From a checkpoint of a small mixture-of-experts model trained on Wikipedia.
Size: 9 layers, 66M parameters.
Experts: 32 experts in each of 7 layers, 128 SwiGLU neurons an expert, 2 picks a token, a softmax router.
Training: a variant of Muon for the experts, 401M tokens, 6112 steps.
Below are experts of layer 2 (counted from 0) of a mixture-of-experts language model. Rows are named router (the router's row for the expert) and show model dimensions 0-191. Each number is 500 + 40 x the weight over its row's rms, rounded and kept within 0 to 999. Numbers have three digits each.
After each expert's rows: a language model's description of what the expert responds to. This comes from a sample of Wikipedia text that the model never trained on.

# expert 0
router:524464465560494542486506516473586502445458546563433544521537436471436453477526456522481487474488471514526456464528456457411564534382528470533507518546494554534515504485477494475473532487482511433582537507533471519525576457530385559489479488501505514462451449497553515518523555565536489546471533451578516524483545450417482509498478530491549516452484516549457599448466457530450464477501438487449520592519476506598563544493437493469546481548471533541507546487468467548501550454508439529503503576533485442550447486495421551484530545532446519517519497461508531497505486465469511468
What it handles: Quantifiers after articles. Nouns, numerals and quantifiers right after a or the, especially a number of, first, two, most, same, several.

# expert 25
router:564530510541471532428445546544564436431476536554484494442517447457432495473474442462521513511508531497476463481560521469477497547481494504559514531526511564467520491433478504437441517562505549449447511515533557528532502457566504510467423450504452501481508485448573515510531494552522494454526520472493459463455508496561493546459440525440530544462511506509465531516523553534445454487446501498477548451540483509555498541538460455496498443438548542554424501460489563546540501500496503523537539560536506489565510446558502437483547541488454544565497438467442466448559516466516434512
What it handles: Spaces and punctuation in data. Spaces before numbers or dates and commas or periods in infobox, chemistry or taxonomy text, plus taxon suffixes like idae and ensis.

# expert 22
router:458535527487433463494465495490518598465504530460466509466551523476513511459476507542482532454461488518473480423523587514499444495500511489516513508536538509436585465541451565461531531526440539447473501531512592518513463525453536411491457516441550475423506473444475522475502536461520492457519485480525479458456525453467539567489569542500504537556535422602501558525568528504532467480502531542472492461504488429554523527509461517552481514423513526440457561459409505500512561394485568519529467560542525545523458461482498447520426505482500522488517483469464532475543492541482451533
What it handles: Word-ending pieces. Final subword pieces that complete a split word, such as er in Enquirer, or in Comoros, ival, able, ment.

# expert 7
router:475476479555559483439543485487475512547480473509510503588518499505515510489517495461506548527520434431544474479483456455480496444492475450570509482424463504467482500422525542489482467439521567448588491543528564422490523479518476462553463472486510468502494443481453481515516474449558462466496501508514569490471421479459480539515469472574476487540475511541513532470476516475524458477490507490485495398509477524465535515526510436492448532544531540520486457492476484546481455540538548503521494496525464466504450457558573558501456545561431511552500540532569555458463446502466462501
What it handles: Descriptive adjectives. Adjectives before nouns after the or a, such as local, military, traditional, Colonial, animated, often describing populations, styles or fields.

# expert 4
router:499489530516429526422431522500513431464459514570454504531516471485435469521506456441555520467508451459537433548522480411430517556460564492536506476536497545427438574458421472474497459506533481442491553504531543516542541437566498578463458388492501502499448451538504543475532535574499470554512500479560499439461486440445490493463428482484584453444478483457480560491537570445446443502513462485498534526484474438510537553534484453497518530511511515534526507467533524509519445552551414524469460533535506513560439466595515490457543474572463522530434473481507477479513517511468508512
What it handles: Nouns after determiners. Common nouns right after the, its or his, usually followed by of or was, such as years, part, south, same.

# expert 12
router:557449536508474559521481560490540453471479507529493515477539495481415508482510446518492490495532558491455455528550512505478508574506526542537531507551469538491514445478459461444510505536493515437461518516508517552510446445569504536486466462464445540526510485511568501503565482511479547491500530471458473491472480466577551489499489534444552530486471490459462490498538591542453478508487433489453522471515492494563515526525488424506485416487558517544448510480475543536527508529465518543519524524507501500547451499515461430487538488554426540549456495468448480504590540455503495477
What it handles: Commas. Commas nearly always, in prose after dates and clauses, in lists, in table cells and numbers like 1,134.

# expert 8
router:438485497464451495488527481494525584450463526535527569544471452549500477452445472522492514485510536437492497499451511412498446434503554532476513468472496479519448542465484487618474545514498449477529450584520481518507479486477460510563512532495493502474430477529460497438609512490534487505496513457475474518459490450463525536471473560510403510464479547460502488505439492554521456502470480488503493473492507449494488515477426500548481510493534522560509533487434528454552466554497564489469527559535561487518504483568486635439488484474458532526529504531547568468417553544518472521
What it handles: Common adverbs, auxiliaries. Frequent function and content words in running prose, such as not, also, would, have, later, years, time, often after did, that or following.

# expert 27
router:545598427506506491538411570528593458463469528557443535470517447481487464428508464458520567490457506474502474493586486448483450515526528486521515542529440456502507528489465547451444525534440590440450564486543545564539505496515504560530479414524483450470528499471584494504610476502549501518518469489503473490458522503538464538525482535407506533476470488480476522488544545577485451532431462548487515435534481455571534574495433500539467482468420560530421528424483540518482521494502455505537532567551499493559469443517510404526553485466528519580536468450488496485576562446514497494
What it handles: South Asian names. Syllable pieces of Indian, Pakistani and other South Asian names and places, like Maadhav, Devarajan, Thiruvananthapuram, Singh, Khan.

# expert 10
router:576512511546474517428453565549540437442482530543504483443524446458431486465462462460509525513498520492454461483552514475456497547501494498547515536504523572462529488431489521458452522549499560456461517518527551526532497448558490482477444444508451496505520480454546522506521522538527477447503537450507461467470495487564468540456442539441537553447523504518468546504522543548460472503447483500478557492559485492569502539561461467520485440439544544549420503443485548541536476477532519521535520544542493501562525445554505435480559532489445543563483438469435467445557503477495438515
What it handles: Ends of proper names. Last words of institution or unit names such as Squadron, Area, Hotel, Corps, plus articles and sentence-final periods in military and geographic prose.

# expert 3
router:570502474535482518446449545531568421454467538555480483446507442462434489469491461478514506508497524502467464478559528472472508529480506495555513518530514563479519503435456522445441514554500558455449534510522536528539482464564517518479441448509446487502519498442551506513535510537534515462516524460485454480463491469550505525479432561441526540465498499511465528481536545551462451484443487473485559473530480509554486542542475449504499430441546535558439530453488558550530491501497517524518564560544507509562519440540494445467545528483459552567515432445444472452547468464501440515
What it handles: Of/in in statistics. Function words like of, in, which, been, include, often in census text (65 years of age) and number-filled table cells.

# expert 2
router:524552539545455556433467525459479528497471511519537510534497446475521506470452484515489577564519476529507514483522469598585575450443553404470516521529526522527512483491425564453445479529514519508534493521506524497525553475542557544457468468505472509479606582483507502529533530451526442463542535480503499470462527597571493491522470472447515543498521494605493519483484548478468468454444499462510513554506487517481429539529484472487478487451564482473551483508547552493448467496519491497457501475565509535534478497460577517491489483551460534517459498450503484513590491520555502503
What it handles: Infobox field labels. Field names in infobox-style lists right after a dash or bullet, and their colons and coordinate marks, such as Location, Born, Coordinates.

# expert 17
router:472553515536502526513509516544497535562484501518406484490557486483428540511467506448558489503518531493474504494517485491439510481543443590464502445457541491536494527521548542553484477535553471509528442419511481495505563477535550511462581486526548582484537523575482509471473499548479556563560520460490447456478523523481473538491503492582498567454523540532482492508475548488475543498525520541491563431523480566429464436519547441522586517497529411497552498547506552527533522545439465529495512536405473531536483506466422480522553442545557517446459506468427450445499578568557548457
What it handles: Copulas and section breaks. The verbs is, was, were, are after a subject, plus paragraph breaks, heading ends, quote marks and table divider rows.

# expert 6
router:536512576553424468488464510542511435472485545556516425456487466477475573503508449477459517527515464531457459468561465489514432508565459540430500467466491405455535531564516586477524505533544561505529509498521530496513511431553482501486554466462492565502544497497535457489493429563522526579497539509427449524471532498491471539492504572495471456575495533495454467535558490489469473458438513539390553497547488451493536510521466490503556516426519572530432543455487526534512525513441505531538470458479488539537463529488476554445539558462459535421536470554477469524562522519508568520
What it handles: Hyphens, conjunctions, separators. Hyphens, and, or, dashes, slashes, ampersands, table pipes, heading equals signs and See in See also sections or list bullets.

# expert 16
router:523482542502510515438549515504544450495491511522420536472481517464453512477544508435509556444511566498476488539552594530478430518510432548486525481524501499476564566478525507586486583482448452469542524547526534494526525459522447522432467482464475505578520454465512469559478522523502575517481540466517467505502451540557518459464514530467430555531519551450434555551481565587468501467523522462522542507563488557437516435536480520551478519484428496521442536462444521503450513469501511503555482519440482562508473579530507504493546531571469517544505514521507471507533523505524511460
What it handles: Column separators. Pipes, semicolons, dashes and commas that separate fields in tables and stat lists, usually right after a number, like 1912 | Vice admiral.

# expert 19
router:580522517558480502414445554549571433427458531561469482444525447450442470442480459459521509494512509478478460482526501458481507514483478511535504543529492570468545480414507517456445507565506552464488475507543536556527466460554482511471442447488453506479504462460556528495525512549553480459512504461497436462463483473536505536476443550465515555462525497487463521498523541548463482471473511530529556448541482493547518543517472437528524420469551545561428527427505582554531462457538491524506512538529522511574512467550498420493537530491474564584500429473457440443555499455547432512
What it handles: Articles and determiners. Articles and determiners starting noun phrases in running prose, such as the, a, this, every, after verbs or prepositions like disputed this statement.

# expert 23
router:521589564574573543500584514540497512548478523469536483460443491464527486466428454527548552536532489444453530467540460564571443558493480425522514534442480496550464452545580498480592531528470502527555495542508473472519548504534580544501525471586482427503544564492520498486571511426517542451545531478515559433504444533523413530529473457509511516482446532444550467565514453469479574440516507460536524525503492535499520496530527525431516475446500519488450459503481526525487559529580506508491454437521497482521493539426549578518507557477511514445533452480486512548485464559458579502
What it handles: Digits in numbers. Single digits and short numbers inside coordinates, dates, scores and table cells, such as degrees in 46°1′N, plus list dashes and colons.

# expert 5
router:511518477513498567539483510542525511466524526488529489477494535491454472485549511501564509478468607489514489477540521521450547503457415534534538600529507528474582464521434508470470555537484512495482517515554529568520508452522469511478492479519438477450485459448507526486545495534573583449458504485489460512461549519524495553437467492456526482456571500531467535460576521554492475509469463458480508565516486463538432529515478494591500452480447538512531528463534516490517535398497511507502509511500575560464530474539440422521520461475465520526499510493429486472557552515582472583
What it handles: Foreign names, sports tables. Pieces of foreign names and diacritic syllables such as á, ová, ü, plus slashes and arrows in footballer career tables and squad lists.

# expert 14
router:519474521473412522557533528552509513479500508514450548509458492488465508493461450524463480542571576461415480468503487477499425523501596500559539522592545469490552518517474537501467534539502496466489427509543571477506473506482546451499477593474537490500451502510544549531517460443490472414468524472468553523478586479450550574440479548460509481522557457423461518500495529527447422480478574565530512434543501400526489520509522482433500540495544518567419515527504450528500482588430541526512481571519541501492557467555476574502383475497525521510474483516524548438397466467593476422
What it handles: Media and product nouns. Nouns closing a noun phrase, mostly about entertainment releases, such as album, film, game, book, office (box office), Records, Show.

# expert 21
router:468477455478482562477487543486524512463475532502525555451492474460509518492558538491485462415454438513539484407505520469489571588509548510518504524504600530479553479465456484494440484530479483500568515538531460515527492484536461526433493455498458588473519466468543566471466556563551521518570528463554454549476535473425481476544501557463574553427561531428445531536532379546465480435471481485468435564522455516522556531502492543462444433516510538516512494560532509487467553455442470505507502471546499438509548500484444538480547510515484543458432517424462500538518489509503497504
What it handles: Name word fragments. Short mid-word letter pieces inside foreign personal and place names and abbreviations, such as Glyndebourne, Josef, Rtg, Wulguru.

# expert 18
router:572508508536466530429443557557563431442476539560481512445513443443434508464490455463528515515504528498471450481552527488467495536475495503555521533526501568474525495431476526454443523557501544439476511504524554541540496445563505508475447449504456491500523486440550532494526497555545509448509537457496453470459498495554485539455444535435527544459504509491456556520528547553445455497444495499473558474536485518558510536532470452501496445445523534554429510454499556562523498492504505529516540559550500506564510438555507435482538536499446544560491432451438469454551519472503433505
What it handles: Table pipes and year digits. Table pipe separators and final digits of years in date ranges, plus month names, but, however, approximately.

# expert 28
router:556530483526482505395461568525563443433468550557488440443523450464440513455482470436511503522470550503494456467564552466456478527476509495549527517495522551506541466448465538453452494559462535451435516484533525534556473445562527514459456436513445506526517482458550499497519478530533493459494543452479472483467519484553485524471457548447535556469517486510451537496553570537463456503437476509511570456528498516543483539558478416506512465438550522556464503457520555537571494506491508514530532541533500509560543463552525420453526538482439551544498440460448460444554487465504438524
What it handles: Possessives and pronouns. Possessive 's and possessive pronouns such as his, its, their, her, as in Kubrick's film, plus periods and spaces in tables.

# expert 24
router:561516515534483509424428548545547435438491536551486505440513457455442472455488432464509521512500524484460458481552532480468497528497503496565504527496520574474524476430481525441444522553499549453460501509538559535539480448558532512472450448516454484493506468466550512515526503553536506458515523453476467460471494476579504528454449546450530551456512514490463503501530553543454469497446485496486548466535484520546492540541461450512470435446537545566448499446497564531541490478493529527520526544541511514564497444538514445479542526483439538559481438457449481440548502465510430508
What it handles: Numbers in statistics tables. Digits after decimal points and percentages in election and census tables, such as 1.87%, 78.95, plus % signs.

# expert 9
router:486489517434501473588488420542441483500492517465540514466446521508532521515538526469462549481563455435455477475407562587482531472572529499508498483464420463581482562497494520505490493441470510506547573497495440463502442509467489440495478487538472443510481524436460529576522506463451548443555493534409457494482549487509569542538490551493465462549487503528504475434473494479501535529524480486521480470495473476448498486488523475478439481511472431510498556589476443478437445546531548516488546503493476542441524515483428447446534440506515509503448481473495502548455470449408508487
What it handles: Prepositions after nouns. Prepositions following a noun, above all of in names like Siege of Paris, Order of, plus for, on, into, about.

# expert 29
router:501522487565470457404442537541547554469505533550520532476532516497451547462526466500541541442506498539474472542457582459464472518483478473537529517470479539464565511453566510442523523530524577461459532491542572499542527507562470482491426458509486447491501438466504461574539459504500558437459530475501485510456503482574506499480461450466498503519481511469480461506561564496433465502497505503509553416584490502526566550518492442513444486484524561580436467451453546543528411535555557523514552536531539490520540457485476491423483518447443538531528493460468524467541536450502532485
What it handles: Year prefixes. The first three digits of years such as 200, 199, 201, and the space before a year, after in, by or a comma.

# expert 13
router:571516496547469527427448551551563433446476544560483482437518446453435498461483465467519523513523518487464457472554524489463488536494500517561519531523518563474525489432475522443443525562507546448458516507538556540540491450569498509476446440508442499495512478455560523498524502546543500456521543459485455461469506482556494532464446539447530536461504500504459520509529545552454452507441488487487555463525489512560491540547472455505501443448538543554436523454492562551531478495508497533515534540547504510566513438552502442481555539486442554562493434460442466451558517458510430511
What it handles: Spaces in table cells. Blank space tokens that open numeric cells after a pipe in sports or results tables, plus year pieces like 189 and heading closers.

# expert 26
router:540532526460521438539504421599586437469485541545442430431459446467497544487504479444460476559517526509451455545435573467481524481561442504490485487489457545497508520467493554415461556550516477486446532439491485585576510473543507475478425482419432437470455507484537493462451477477483514506512538512466467513474505538550466549507442557487460550434470554511467465439441473552464522489455531497509525534496475544489466485549432537559476579446521447544501478487520517508526505515573503530514557558564452532533497465503458464585516529515513520509486501526489535440489505492544442445
What it handles: Prepositions. Prepositions heading a phrase in prose and lists, such as by (story by, Succeeded by), to, with, from, as, on.

# expert 31
router:493553499462544495489466502471513690459485513417522598528573515466597455493520526548487442448499494506562461530431485481482484528559573526517509501519531431478538496491436512545472558461457466589485434552505518489529437569426487416480490480449477453541491428492497541533431566537465465517468514497516493457449608489504538510470539514469525488545510466522478487459569566509491476485462539524487505526472487469465490526497481481535424529534482535484507562538483520540528500446459457514457464454540489522433551470481534479490503477446533518453490534522495433501522433455509485487
What it handles: Person name pieces. First names and parts of split person names in lists and credits, such as John, David, Christine, Yuliya, Laurence.

# expert 20
router:563525517544479522419444554543559430446483531555489500434526458466441486463475457456519530520508513479470471465540515478474495549491505496555514534501523559476535486436463512437440515565487559447444521514535556527533485451560507502468446443501453486507507466456551520512528515546532509460512546455482459458461505494566494536445453534453521538449512502504463525522545549551447461492437491494490560473539492507563514542545463452508493439436551539561441498455482557546533484475512498520521543565552512508561506445555508440470539525489449551568492439452441473440557491467493439512
What it handles: Proper-noun endings, sentence starts. Last words of place and institution names such as London, Plaza, Surgery, plus sentence-initial He, It, The, periods and final year digits.